Experts of a small language model: width 640, vocabulary 8192.
Below are experts of layer 4 (counted from 0) of a mixture-of-experts language model. Rows are named router (the router's row for the expert), gate (a neuron's input weights, with its number), up (a neuron's input weights, with its number) and show model dimensions 160-239. Each number is 500 + 50 x the weight over its row's rms, rounded and kept within 0 to 999. Numbers have three digits each.
Before each expert's rows: "mostly gets" lists some tokens that are sent to it at least half of the time. This comes from a sample of Wikipedia text that the model never trained on.

# expert 61
mostly gets: "gon", "do", "tro", "mal", "cc", "mb"
router:543471442437626539563461372417404635515580426473491475480483461477452524554514439529513515442540536653490481496482459541574551518492472551385448450590526520417494496498454543546437468528457435526585372605516437564555479544541562512496453446
gate0:532454442481441512490535538421483595533563464573578526422601552510463499562575500545527501485576552551398418531533453489501489488512469527501562567476553366524491411538463476510521475516472492444529503597524538460368536516546535495449436491
up0:537367553569407519514391523438535406524523463467382547579508490455509570533513553384551490532527463503549520520408486495593532604586636498503507503454534515576475509514472534483531407425551509482578524493544513442465466557472572526483471498
gate1:613436538481500535434511548550485528486522466459557469500575555553447479532583445421530527491525537558460450521483455524440469468450473492474506520542441516524492447593474484468521490527492492421510540484504468479502504503493451616459560542
up1:525561488431424436462569499542477503402534510518566501500523435556501462546548436435470483530430444521395529477532532453514513471484504605539536546566459495463565489583519501486494500490466544481506513558575487580479441558498405450501504492
gate2:457490483434421445550489485464487547509534463396518542442546387478502522438490530501432554492517449425438460484535555509487505555480467461634440556437510493496549488467494463423516449494561418440474501477557347431477475601580561506509462579
up2:573487602509510473454470484513605624581473515523492447554478536486513477501458487522504547511526447496509529518475457533524452523518500567506506455515445563502541445563526565448457503458449533512512503527530594417508503530504517489562508449
gate3:544533529577505540487551535473579513501518460544549492559530485547470536441434471483473474526531482516483545494449537462465499487543486557550619483609446539476531472567456487567518455410496547474574453437464492549347486447503571527539527494
up3:464502595464551340509523528456492505524586470517594510579446460509509477482439479531509499495655590478519493435446485476516482467528487501487510512500489520558534534571484489539445516442501468490528472491495584467402560475448521483578474476
gate4:429479470560509507470514548487530547518566611498583417507584522516538401470528480481493480481522511534482479487551503471367477485545505468552569508524492458546471451540538434468464450492451452528449515439397541479442545440532497515521415552
up4:544438560518468470601529475464470614499535491538500500453539584470520477472461431522348486584517567461525536513463441458466412542530490445489466517497421490527487564465441519461493418530555529457482473603526460519494514491443494546508546473
gate5:524493525495639493485598562522459481514507473434548454482418552588499544446450478465516527432460453479549394431423473477544502480424484415521457471535521518512450485462498467450407480501524491421574533508481601494505551549508503476479468496
up5:554529509443495577471491523483552577568486501404600534501477497559469545496485410465540482427469478511559453485436486491536560504485411474501457527445473615414522525472488433521458490595525551519492517555485450478577542456477566450415459558
gate6:401493519532507467439583568514496485444521479452543552429545508554547580466530565608602506498495449513500471495431506482543539466525505498535550526494545436421540561560491536442448513555522386563564524430575557532479456496527418448610457497
up6:456400488465550501459500449430509474599457561483558563442529478408491543467514480494516573451425448536510513473468506471439506469499465479498584478509464428416545483445486575523569550459460547532485491549460488415544530362536531505534452504
gate7:522476425444452540467455393512512525466597521553482393500568534557505483476568532490490475542490450537554472570535527483474435523449516428416480492492416509465602494542476428508508410599531544524490448430491523474457577407444553509530503466
up7:390553444492562505482542476493502560550476526480539576465378496482496562516411451421439570484530531469517438449455524497541464470598434620555493475487557490525401500483538449481581534444457607433499534566529507564534446594546396524410494518
gate8:582564506465584454541476515443583501483445475498537497540446478564549531430524496508456456605529569537533482534541479507459495464546441419540512529434510609459597614515466507512477612547469467460571460486421514444558505438528487475516473567
up8:467496447460522614519498555590580528592453430493447600504521536613594411497465411485461519532393498540450479400533496432417568479519534508488619580479479454529568385474509551485537513393495518589375546513575482495509527553458445473478529516
gate9:456477428497454544515513557551513630564484546594413471591482537509436556491486546521491468486552471489488436513545529526434499532452460493464638510471495498446501375447533552506544431434522445466520490456499444548479439496546536462530470546
up9:429539410464508539432463402538479441530540494454517611485455514438526462555469426559522545541481483450541516514396597523523494424475547447565383437430492529523510450473474529566476474392515532519496433511453512450588508487528598546472520599
gate10:622529464475503380474541464473524548410633418484503512486464497536525436537614506472466501546456471452522506369492486510528575514497484504539572489533476643433507566575522538370476481403511459493490535462444444449429522405507482527475514514
up10:412440516511595537525554444502456470493508502498429556525577496519523578551465450597490483515473442521505544642452547465553508601476469380528596567524563389520539418437469505557552545499407549544488524494527512540458481585455578484517363452
gate11:378536485466535545559524570616566438459494508528401516542518503420534528500409417426474522554397485507517504485465495455535478483570511517530500495559508462481472514534475504582524554484555468532422419472451599469541598552487574544509551419
up11:534486539498393463488596417548394505512458541507650491506465526394484363477437513539499417524445555491505510516597509487437512532453513499490464538472468565510504515466513547524482465520471478512536522575517486528449485537511515518519537503
gate12:520453549546477391508478519520495503451519437532510465613560494479464542532571595498509468422445490510565530447519519489390468503495494473544566480476516525487456541403429480537564637563465491539590513499514547546451441547524445442468459512
up12:557521616461524421556451528549466585500478532454570436510628457519486516444485550456423551500478458534556486483509501532465526529419435408478467483498401502470550547558469483509477528572472473437487503539467495514490532444562476562573461426
gate13:529445499407445487478420469490533486477522538476477455456463523576472527528474523501509586538571559596422478444518442471472472511509434506475525495515463483402577508485522547545550522517485526458509523540511480489536568457514527501495491586
up13:534478534553498635504581515479527503548571463602594513496523488523543477479521438491535456479468468459508511503428495546582539457433493541489582574595451558527500501537455463548500562474519512486484536471507491496388507541500494524450511477
gate14:433510451523606578478600497502487456467510492528544491595514482475474562628481563491398500588521505451424498549515532526553458542437429570456514495449473570485571557479443450531430424515486543519492486555501351471522654500553536479466573530
up14:438539459515430495543511538521533555498482524500391419467583467596538470475593541493521496514426640550537489381524526429516597488478554451528477420538414433440521536516504569470518409388532474524503578414562559515500465540529472496483517493
gate15:427423485532545468467524555423503461520503544520557436508590505426497463555484419608534576465562495544520458480539470472483579477555520539539527459517534563437511533560519505550476403501472507512484403557511482446612551455544493495517513492
up15:515422489538516415514477512555463546468446530513501419487512454500444524415441476597534506451451494542511463481539461483460554459523542498439439537484434488557505479544437531543476478410560394520464442470491440539515501454574529534488478519
gate16:491503456547566480475419474519441470581539494521552423458582571572510522421503553495464447442399591518487474496555435428550404437488485602505566493462505493472398417366516422530425484446527465529497522502499491506415481457397461541513458475
up16:509514459563440477470513536442547589382478510458531494463451488430477555523527462494565500545413529444488502475502530465467569417513516421567441566574457543539472462532578436442466510464487554588406519512581520622494433527517542410426452432
gate17:441462508522483407430567488534539549474450529522523479486398504496484555493377457478573656518471557517544487569519512403464421494514471546463501421546480534550563583517435461541520543409546467642536529510479579491491531495429525528499515473
up17:512492504530493461471406502548492428485463577452521479470568524527557468552517533518476503533520493519470545521468530543507483435505492627487537471505567504382455612422533459551543505492534551548486493540500430483588559440483486546367488513
gate18:483444588532488540462515460506435592536522509476511487418499525482604481537487502553487499501590479522559480431480463507458527465483575498539465547476507487504494533418498502516473515461451465480442568460484485518443462383512425521458526556
up18:602468459512564474510563463551493515391506467517526499523544526464415503529486421441517478516509472460499511550481463569445527506460491592585404362597444439512483557498542474519542506568555579505593504485561451557583512462477581517519441528
gate19:519467455565475531510556461607404483521475556492437462517416408541432468516464416552520461393492540526487526526460543510493504548538485459597577533580395453468535548465540475502535479492501409411530602453496492569535419490493411468482474624
up19:503429562464349498491537506483537537540542424497447452536530461396462532495499482463549498565537501484537495473464497496469495553502522499553450527484488476501454481496481524497486477464445483467502439498518614545582614470546471404420450473
gate20:500532484498582555451519536548472509450569464438515526448529475608431477582532530531492580520552514535495419467484480502519606517464495470471499559520529499521542540524492512486558500555524433373535500479515546507447491487455550486546470541
up20:565447518543533425496559448499437477419513534407494501540530497518567510503567493494411492480479474516414443495491498438562510496485542526476505417597505465461559444547563497501515587465504489438530416483556466529544497525547574515489629498
gate21:511437483485535505482450438553448472500559539525440492490402528524517439482488557522477501553518506508589408456530524423494470449574577516451514474491576515435484521387557558598473412543514389506531556486498415461609522532460397518444487581
up21:551492444532512484530504504459559474559451494497457475468569584566456475539509471459472506520362485501541567457585518467456503521502413480505560545511467449523567525547469442448488429506493473445438456512544537539363506400491398521468513520
gate22:479424497414406514501467549474491502396461507525467541522483484498627539521582566465479496492575562600463471453423471426474501453506516550423488468476508490539442464452425412561580445450509512556472462542456543515501504529520518455565577496
up22:586545537477458473509581513477424567508597511428616510535578417483485449550500397432468463414492518542549565435525425537542431511483525544480421418480449480542513538575491431535535358544555566475453473486544447493508492457589458462524471509
gate23:545488547450469545483507438464559528503486495561553547509473544511507488500559427469625454569533576413552577450527582459471529515572479456523589478444438475501518514398511493479509550506463526508552482523424543448477529477487413495384583533
up23:536533537497485497476505464495571526407478491553538466517492603498462501477470440398478510559573503528500543562577531442573510474506548507370586494523493466550533498506557552408589459487401568522512434523482395529436601503480576485492494529
gate24:543510494400378520473495433486510583535514478551561353520402513485537478538472522465546515570424428524460579478547500478457533513437541534434429445481524484512464558503467497526398502470517448463521532546455443496508458555485466536463456479
up24:509470454492545488469465537433528507544550540524494562427520516509498497548490514560466516389508488553574484500504575498532513485600443426539495603509570530488465546490482522482558514465503437562448414504539523605525528529491527486560441537
gate25:526461451504528636448537352401461533514422478475441496480613480533522578413470587534487405515489428512527496522481431479533434452477455557538547531404359472382560452551497399500480559514509569383551494477536449423534564450486470487544497536
up25:509563476413499499461526478537574541486397513581337542508595467466566602499493435559613509481586502452443474436491472425588507410639480536460561495434491489482504559463555505397411598431574531537503565484579503476566560522481553514490417532
gate26:490571416506503544511452473478543470531504595505489475492438482485516455545531461559492440521490475461442435476529617590490422510563533491535493434588558548573556442515499500503478477500567471468529444441539460529543486429482457465530534499
up26:436497415527512433481447470467481490510480540490455526479512471396590389466494450502479559453563497494506553536568483480472577412480510510428471463546494397542580500543546535509565448572466498587424523497471570466487446514492466519448475470
gate27:566502501473567428530512438505531408516538538472564473532432458360464451525563473513529458469559524521537463547488575504504495460492452515487609457609486529430473461552473509509468442534581467548608551466459535516447466535494479528441552475
up27:470587550485471471422481555465456514452409452590423561516443445482534468508450489508534383523488484484571397497583509538555510483412448557511420555599535515484387506456431455530480475527587543510476520522466508496456567473472474532369545494
gate28:463493480430577467492457435451563514398504478426512496455562424480461450483565494561555484533535489488546428474400493510511466525553445515504582498485581576562427525436504497397551408473551485563555454403461415515421478438515545542470533411
up28:526466577473430540541505520563478477479556520461355529470528561536576448514479577550512490518525508494601465515454461416623551526572444500431541429564563463489481667572457574522510473514501454455537583403536460582444448454537507463532503390
gate29:474419479525570568537514555456413505448568512544492466468413440507525609463484462419515507428614526493503563507366502479407387533497522482460432483532576531555550434577498531537476493513468511443550445442570571544437513524400591555422486509
up29:487473501458443432582446499529501487471510490451530481400559617496573578426519551483438491563484512513450497573496491494427548508558511504453477533438555541509491461517551503460546527501460524468468535447552567498509493497511444489511501432
gate30:561505468507517465486478539529533536526514618463440575553485505438512482450561516570530552590517497441529472499502408472493465507508526545553538426403539568548537513552511444538466437482490562525516382484590386503572478510558480471444421469
up30:472473469508401545560462454408525565557519572506476459468546502447558526467526638484422542402511460490515463557452491467434577571498532566637486529561488478478443551554485467445507468576537455470492426591514469481441454335553498520552518557
gate31:529427519492529497465575506478548537524435533485573563450480528454467459472502545550468553504494531461420460450500443433538524466487526493441571461531428532513551502515549581579457514446507434433489505534429446440558532572459424513575515551
up31:504375515470539524486487545564517560490448526479450490444496517493567518547457413490478507516514490586536491516441504509537522537504516474455542512468469552492556447480502539470464561537435468526571488466434466500520414539481540452446556560
gate32:470498513439560447402434437477502485465456529441509490415358538501429577501572512494502533474517509492466464453555481484394422436462431517478532484503500579530532430531500493492495521414488587423576443429548499492451495541458449537499471550
up32:482527475444531429459554481445528478502600478476568409425583440556582534513391564539496453495603550504547470529545447522515611514517484492447419548539502527468452559507433466479492517531548499500444512449406540568506531497520499526519563474
gate33:550469542495462546555455415520553515512551505441440509512514521570572486490545530568568557398539477469368368492488406508532450478475375576544476526509528506407471518532436486512510518511503523392481570547505504517473432453484520515492406492
up33:544541470480528587512494599434491540468529493519533574520469513523505517481462499532502501489520594498479503474526449568506459457440462388473478392406549536467455475518501489501536529495537459487470513494566452492495505491519498580485384562
gate34:429528489466493489691510462413562596428550594449489571544492500590434538469526452500538453437504585572557542466528484484530485493525464493486535474540496545490514570488474471571513569486476477516455477470447486546524468485503515472519549467
up34:507479497475572522539464443496470546498502581420474640435500479520401433375461537549477449476576476536441468532492506544537503530417595433445485525482460526477542534410470441555472402536510523477530433455547483629441531480435522516630436484
gate35:584522503535474387500518451533517468509470462444593458532412448462438528493417456504487499476458417486494458534528461567440504444553463553563503509594373455540531469423491494494454546487533534456466408527528446451525481484569535535501579390
up35:629491479479457577491394558475443469466467541558537458442534422459518516470503622511438489513556529455537530484486378523514450511465569555513562466546443481499556444595502524534488467414516545456550447481539416506510475490357460483357480382
gate36:583520551494447494442512460433502468461528458543482514577479528545425516477530521504513508495511486501516540517438543476550534485464607458548591508489587397520554553485454502524434496530559481504592442501417571519412407587447534468453453522
up36:548536551508534533453507537534544546575474527523518461430608490538492488467559516476545469545532371570412506534506463560518571512473556569594577472542501434569547513556464462529495583473484542507518517502527426504365520528444435529565559503
gate37:580480482515470511460460460511500402471552407494518563506492529505482436489426539595532529466486509615598532479490473548506425549488534532576451453600488418568486555494415484541489505457453457450517510523508451491493489502601511537464510479
up37:501573395474503555505525544443491412571571437498501441549489513501448482529430501511549438492484537517559507466515511450526445482533471551402427479421430501575496464485510510453406521505445513568463561576599484529587513502575595544470614412
gate38:455644392456540537508552518513517496521520523481495448477659539468521453488525476571461474504517477541570597452468518532477545504569445455502566552473530533441562420607479436441464403532467525572553515496453497519573512463446497534423450436
up38:581422497522537491492480390545637553528561568471422584521469424453480607479533472515438581438503514512441513454525475539490504534518587454523494451562432583544554513449496597479532386454545489589502526571487441472459464608494543514475421491
gate39:536511494462461564488456429550470408537594466393528447568561521494505540438552516520520562612523497544514490475491489513445493555512495436567579535420518476551494471424505540440462452576509452428575442385484505527514496505561521476438451403
up39:510405510513452523456519498561466505431560462434585532571428548494524554448418541512505449520543511458464484622533581518534396415464529433471586499428452446490498475424507516537466458503543445515500524492509524558551459488469478555433460602
gate40:477516493545490485486458533532484409525535522500548542464496539422489534548404562516460514425553591451418560507561525532536565531425490523511518394474524573615561561561465526508506442526555514642533485526569565537479478559537515464466488505
up40:395463562484468402494456532510560472479470491498448433572557486450500469516483488530473434600507498602590436521409515490382495540532557527497541540545517505473489470472485450528492530465532492439524421545549511447517468489497511567462540530
gate41:507488557480526455504429527507441501560543519560494423559566516505576506483425425655451535449480548525454569510539429533488512503429421493609493576440531502472519565593468501538522534510460367527424500497577491454563469467554541528479585543
up41:556524625482523488442449557422504468561590536553491468517590500490485533437459491594491559429479537574474485403602436501504502491583515456523462509536583595532462539476441487473476618450490513579437505441564494493494503552545530495493483577
gate42:526493505568519546511535474518413476442510498537464568639578474457466507514455460591558461554423467509466455479478543456576483569619467441454541479486610584514483430461538494605456475541425602513459415327482531507459393463501436517456493566
up42:464479406447453512501434512378460515447533491394550519543522461492469533524509448452402494494489522501557546543508563574617426481456581497514458455577496497553446536423508530458518510416509464554563491528466476521507503463512572448531480490
gate43:549503513502461554478555439573541536490393540582514379531533561544561410591520430532510519480527393448408605490483535467520571500521523533490496534525441394516435532557481517539494448594411443520505510501511510535542514408540469499532584484
up43:493513478464432664490416505502373525503537487477492473432524452548443482477576514467520430519364451479536550452559464534495442527510462490380473573516528511561556552561483455491544478498498446486468491529454475505477519492536466496478440472
gate44:537444501518454585516477483505510425450547469476603425441586523452541455502580510465468498574491421537533485459541428418492499513459491440505479506466480404419515576483462499619491433545434469450530558412502529474473485404453461513475499482
up44:456413475506485577484436409556488441430535449467628564397608416390509554522512542462441500586497484578604422440484429465441424567477541461494513423496451515472562479471428489565513511593461521407487527523503528474477471493484385512515556643
gate45:487444536512512530575452481475483440508451477550404445483551563538567429495523388473592539490559555550460470517511548456415492508487389532552555546432540533488507533546512505469508545455488456520436432457525515462464516496451490500510528593
up45:527597439437549562555502517511553470448554467372522552508449489446439505452503530524551516469574470468584517538521419547572478541481474415533434415500469604462518566470516523447527525481521504451536462436529496418453519503543381516536499548
gate46:574404553541540563479398541451437540518447503431622413499492468506468507547483495421607469494453546483576488556552507482516511529517633418331512500425506507519524533474492429486515519512479442577478426433577499629484467565447527532487486541
up46:474501498482539492496532576475532460502552456539471513515471468556496475439491554478433542470510442478602442532558460533526555562502512489441421526521545499473497459431569495497551473536459498444473542505492524539461452475443463448496508521
gate47:450472511512564422502500551456519433448462495523537525457402405505549369535475481652608507495601483419437416407523501494459447513416478444551415464456621439583529508512515428389469461510535477455492474545503537490447525451533479472464519658
up47:525540437587431534522479516544392417550480419552545560636449557525549524550557485479526425593476512482573517527511488493471550529543500523575442553515458508588464524475476499540543528414443484517487524482475611498497511572543485446535559568
gate48:569524476471474524486544481470505513505454488501487387512512595491445477481564592455612504491556485564524565443529459529463490546507475593418510462440524512501568524426542499482520539444484434537510484522482587498561593541515484484518489459
up48:489469474544527569470490434429455467526524436560566564426554444546496530482520543422494613556450509480528539522447475504498387516458565461534498514522449474499533436493435485510482578607489570483621463422565491508462518445433478574528521502
gate49:493442542569527395619522531499524564531508491485479515580555556429496509463658502480543482426472504576571520462550448435610528474468514502521491511535520443549458507509515543504535485447469463496480462506464474584407502539485506485534470521
up49:426485376510508399478591490432528521449446468408454522445479489419421556451493426466524483451493450428459482466503524480534554510520545498533453379481435453517514497550496541486515576525539460426604524462526552476528480481486544462511452467
gate50:561477492492549483473592460462498533470499468525513440471505563416489517493520473486417539522605523536383472517516472403600429573460525405595460539352402355457556494420484480529478548554468546478522516524540449437530503479395528496473473549
up50:481494483422537553414384483533585546396591444438601451510421478486451475586503428476550480445545547554443519445419538430558499367450554514483535543514580455436532488503536601526504448521568541589470439602503609484488497564542446467535601628
gate51:466511458428544458477481502544521548468508515561406514540489464469505530555469455491519523499507458516522503585488456536440496592469457473385449435500487561531447429474491574479468433555545523407471520416521489491459486402554457509446393528
up51:518532463418521598585471514543483523566459528525422519500439461509539520476470524477498584528380513474558539541507461573419452465516540442441492495458484483492563507467471529447553521571529503466466453566448435577509456508505484492570507514
gate52:588432463526593507454452487534485555559544444467490508603521506465521566507451529508507526455504377542500447505448463524453620510525461465489468435440573510577549496482484523587537532541488517416507516562479507512498418538537433544423501610
up52:495591462567468491576459511463532472484419481434484442467500608538522428406545440540515531573533472439583549539545411467524492454629449480561515463438568546532492405508535552493507333514483608385548513578483525419475551440485432594498573523
gate53:521465542490500482481441444539479546358487585459469519553479489470461571470558450473459490447495534549472493509463482470491547451431496469469475494416521549556513505539485483454564445534524547504520547492508560599548447476415463524484471460
up53:485419496608527437441577516438379450582473455524435479462539582513543504544515523531560528494484541441497489502470547566456428540543567555464623558487505523499440512481450470545466424475424485534499485461533470525496593396493499568468588508
gate54:496480427549529581511507528495511520536523443401427480517509448459431472466438514562455480518467517518504442390504505533535509523532535478529551471471491388393485493502391530539515602523436518507565488455516576526461572569565505521432502491
up54:390513385471557505615610499513500447531570460484457515558573486389445478513515442516524467487450464503514516516440509492529484456521472462500525519472392469542526497405491484583468517494486482484506536524543479494421476489433573519410427442
gate55:524502509493435469479529551496366448479539511472432546478440463562503557563526502510519428495472480420460433510507465469567501495410544491492462465471455507518540497520540503424479440576433480381405479484483416507506497495474544509594478381
up55:594590421540445407513501555386414457492428482522499533517536447540446467513476493537438455533392469488522525606556506676517507483420512516525451594517418455565519439430488487512473525474521547545547546535424404429518433441516526455557528535
gate56:537560572466392516523528541434480515461429473543490488475447503474596446558513562468482542499422373449507493511544521521573442519492432475456568452445478583465466570510418470532447523459529489558526533478502537583454517531478502548535330495
up56:533427594471567467503501432509419446476543561489518497437507503468495445576540414576509493520500450525444517509494471455535397539492444411518448600581427458549518503496492481482490511405452572532506435569579548528497570394449520564506522625
gate57:498457418497565568450596444482529535551451466523542451433417489488572468562494469524480512417450463475453431462421460472436480509560491628444504428366437466461461575482513561532478455546478571442632409477465509534491506539500479491516616580
up57:532432493466488541488556569605528463557504469461534531519467445506506539549621385437486498515590531571574536477506441503441452571462543450578499562546437452464544510447398472404475543489508485447459417513457522493452476457433581505429494462
gate58:478459493442536680539523534507606515515531439467552480473545420437526397490470500464444563525442448510454457595463559504526412478483567503478517437439536511551563462494465489462533472479465437509505548459499444518437532560506434473514465544
up58:519526442504515500508463513489534513575459450555537420466527564525404490454505506514546510437441470424540490541542401375528554495562590477462558523430340520452453540449560466504402561392478494482511503565532493467506414416483517476469591451
gate59:513585522456482565540548547516516585528483523538459442520503521514442451540562494536465457462489540557547469492508434539496532513490458446409489517476437513502486542543524569539469600543463446476452606530495501555544473505455532505474517467
up59:405435530536486613458497485425389464582464486455463525508508491418551432444527497506485499451515449421435522496517569535501460492516485535525501417607644513496507553413485434521511478511423538535419502525546494510481377538565536462497561582
gate60:538540512474473551494506494524423511501471488465502462567488524548472439554520526456496544552476533529533531492589512424492495565570494520536372524507465470447522519463561603556489408568436339559553381466510490467449520507407542455504488532
up60:532474464534508552520538498539513496447536370420482496606480553458453450502461493436475503522485499468463519537550493487492494495606527573452397538542449526514572510395548517483478433551529516495516512475366588472528508512486501497439474505
gate61:488494482527570468622493554511539540416553465555402628520486501493541494564451459414511575409409470501497410413509431427620511548610518421484541591495461462592453490473485440411532500420533531473410449470518478541503517514554525503524512581
up61:613497569424515533550491471484494462566435490600586502445603444454429517531556579538526416607538525524569559455536467467436508541476583547493472416460587558461557567551481478493406557497567443608454569532534470514559554600456446458510517481
gate62:560531436509518503520518386552468532534477491415548545563534576403441483534442498478551401489557522537454553565614425471510614505516500491531542482496480539459517560460487524470482569489484429416482474481338603410550467529536597489465592500
up62:484504409582500475505522569496478493484525493548585557514502415450486522517528547399420543473489613464502451458455497563555415469488505532519509519573495462451451584563482535577452421481518456516549347451409472586505461456479424482512550458
gate63:574474501563522413471589522494409538486397479448582549519421411517481427513526524504555468526429486509449428530509540484594457528539521574548476469488498530479424529452538540485428580556522467441501461445398537420475582445491491463446571443
up63:562528440492526472494553483469556478548479443505520423449484494525534471561518496401493517514568470460492466474607469489470483510503521497497535438551439540557428498558491496517523509495499498467503375476459466416510473504547530537485601505
gate64:476471518447482564493484527468515442633476483463433498535448494500487555453455433518550535539556424675470436506503371475542440579482576556413535445512599513479473409506460509495497477593536542531587538520446529502485540517496492528471377634
up64:440621605582443455429550524558495472502511494481482532482479510545421530546463523504509478451553470446496501469528584366534502407617474507496492478551567478462443582499518491501593460478520497531501502509658546515482459446457488574516516514
gate65:515493547516422465480528520462498392545584519498566533576446491409389455504475414523511497481497420538538424473528473531508488491482509503397498492489461510538476545502491505503515460535551588522416497574432505512591541526580448520612554406
up65:382505504465514518452375538489501477544403512497382471438423594519474567500470405541522546562481546559422607482487527528433495507493492478511468611536537468493529490418512557538488451460549413485501468522507460503495545429506517498412527469
gate66:459532487494475536582489500519480546517518513476575485503503563503528502517479491455564442532531497486501474541519498477580469457564495516467500470504388435422452537476450546529432545488528573488574472488487584462467471452512492542571546503
up66:468523408424498552508525461574501559501515501612519437579498491449477451544465461558542475561492484499455466460512494455484510563567507548468370441510531529475484555471449479486538491447512544556450503468529523564527543440482449535505557451
gate67:536494460505499587511435666454533406525579527435504516438347408410489481469402494542476473568462440554535448490539517560485504506522522540523507485476529564532537509496430474535448445501577546479524445524450442547576455505505406498547509529
up67:469455456424539486531510551568513560536458536526542436598607486550625556601416434541501481505498528489587528531521542614557582487443524532575534468570467439521493496441513528587529473481492553506550469459516476522433437539481389526459499565
gate68:476443522441501421445520522552480513566537565534521543457559538478485516446532541444477532516561482482505443494525599469533508521548509496503503518525522582463464466534409473516532518537452433458498515506423520572503392403495500508517559570
up68:476557409499467516502431465529498459436566505518449520460467576543454501470516518503534499492431459499499511400518465599469578452502484503470481554520585404600500524488530517560477463499544386481453519524562520513504464592479439547458648419
gate69:601566523500487423481547422491529495420477468411479533459491449462520471570532571570540480561429519565517505601512515512489473482581401494490481590443452476437487512520474529452496600549563475555471507517448472480528587505461451468539484533
up69:585484423543458407387591354558521509458435460333467508523520481531481443608492606573534475542541580548503494636490534520495573501523379577613518552552479475543568471576497534523536565501512531529500458552579464512539547439467438529500640479
gate70:502446522409585555573515483418466480478486461500618516533468459478576442477446467507582530573548470434456540431588471508560501430491529477422500479424439535465536505511499422588495550495526536491542446583496554480510461499565428482470468521
up70:573594471540425539458499530510510450514565531466550477525573361450361532557482454451461495442546471443451481480433504569509437543455587541597526478563612536483411442521479534449472502461465514487382532409477487502525524474515482532549555456
gate71:397476529492471453540490599410367560564504465506472412592498498506449504453533546500444478576403477449568433407537466556419559503512555485506582408408564436453526483475511497443532521430500398364518465438478366513495605593568563548525468498
up71:453496541467540532543401453438429451466550549520469446442540492439482479429532486568459548491415534477452501516496378532532609445478498488412501439411451547521501379509499400500492522594498523477543480571505447347589517538494546501507528556
gate72:511526472604426375504586442580543521494494480541537558440562533607486511509497446560518422547433587576383518492495454540578520533417506569517541509525565461491551474546400528587493482547384454500467529508475562464404460527575512513606522422
up72:505511441481425493530499479433468479482477483486461494583499476439515374529502559490455503479479559472476490500580588526452484534557484488466512430531569529498471533570483478474500500398487489481625583487545470440535602529469566495498463595
gate73:427529525477419463531540538514566477474520433471423649499535445532603538488425573523494514550487484485590550551456517418495491449387497480449632557496468485510456502369497473485492422573437494551460513565544489534469507597489536472513505450
up73:519480453418496512458544442612490489478533541449519523540535611545540562519510538470491545539517475494451540503463479497408452466487522433558493631475487481491516463398510470591471544433396528572514461466502492437433435538549498466501452495
gate74:568529544508498467482540538464446447561502473472514497487440546663425572487442538559489575536503475463499441456480537596477563539447462493476565481524489468668506550506513516639547551513428547492429506457506452591562516553535499468539512445
up74:432466435487400596522465577478577544554508495487487450472542428421552424548393462439513479451450496546475506496511511359506469478573489435456524513446510446528478508522478462512496519603491453503453451502492527481458449513566508517406598474
gate75:528463521418503561487620404616559497524507545518470525397453467472458493539513563515439513436574566529519469471589505592574455457531520533455404534554538518470607595568554476540521447562428443520571462527514450523532530518435533518518466490
up75:533471500549451503467433387419458535515466441453541493534540498492517495544493502495543431577550464461530438567519588500524560424558556520517617548477420458515583467447457489483484495484666547428589448450525502447485503583474440529592488481
gate76:433541434469448436498560542489549466430442505432502474466477489473529531480536539510493563507505430587476433529579470538423506428398510522519468502580495483521496494508497536555526584448398516542502527451541503477506536578547462503475540585
up76:494449491473529619567504523542510472487417539470457439444529587442535479398445578520397495461512488505524465592579485447477488466424504488460472562546417494510505509460481408627510435464492495554526547602504495516525528530492634539560444490
gate77:463499558484355536530587558473519515456475557438560455452540448515485448556486537517476407553488508570485482586482472453517605422548554458469536554528448452419493471489510478587497513522475590561555518592470445516499447529540506501376455478
up77:534473410534655468491470553444460375491545443507491543432499434510493519536510520427447510430514593450450521409431569473504559568630562534486524485525598509461373431432501501515492463463525554514452466444579437492466462537499531488476377529
gate78:416472504462441450573522497515596490483459484449473590405545523515470436508468510451553502549467531529550468438463498517483500573623576532411519527463444515471459364521484509473470448409617515482550529556578479488458558463480474575493495445
up78:497456529535559475557604539505549469419477510490623528378536491546516572490505392417489460477492536385445490480510434463414546483484505491498466520522442432457534456575516512448517493499515488426499493446615489482423495533502356490546494529
gate79:404525573561546490495500482456556426495453475392460483546535494478500512495516590457524456377501460444457476394510432556526467497478446541529518501494555494528486574507523489566499528497498469377502512485542442538528447482518466487430548448
up79:506534495525638516559576521470522432425502515544506444461491551572559556562494563441396472578510497493509541424502488492545496548435500528441500526543573517454478456550499491512529484512477402512529383489476507495480518479488497524504542502
gate80:555534363463505485473477559499463554498427481526598507453497534587572523508341546486557453503493577499537545489458465570474506520580494476491493417556479568592557550539478458469506363494525524512510521499415528456576533538575539448553450547
up80:513508463476520493486491426456526480482524484523542546403466464494394519477462527482451530555469478511469479475432556464550448469460614473504517542480512553479484498602531464467470433470459565545540537510489489595475499594490478522578484510
gate81:457472549369541509602457421477479561555540466483497464488405522394447518446522503462512552510506492443462491514463540496440528455573521453395454554403459489508555460476523480387493475522422499531563486450528563505509520590568504481464553429
up81:448350514459458498473524475486567593556459507466503494436584553483431515519536508555417434437435538583492409585424568501507555410512517501406454552506409503528494560439468521497479496480392526453530505419523463508483591553550573530464505467
gate82:493507436420545505453490481449472509432490533537527476494425526416510427537420482495552530528481506571562415518524451463564537498549439533562473501590508570514539569476514444490506500521610458529506392542577508547492539528534542480516475444
up82:599521382533451447513474392455508602473519574452403468524521491493506542450506528470416439559548502474476521588418450551493483465509529404485471401532555437451462496482447560451509520492494409599468428438532489511546536560590518483552533498
gate83:545492429570494411519513491467494506460501419456500457519415539541578404516493549533597518450446377498467548576490473513479475552547465458503506384491531491570538606514537468590539459499478523439471406514526514570485530504569518477455304453
up83:534497514574455479464553511564480505495542517503419523406582504497479479466520519551416559397465610499470506434447475468514406436552493462444406586585461540490434578452481474554512561436544508447548505513534458529506509477480588552545553453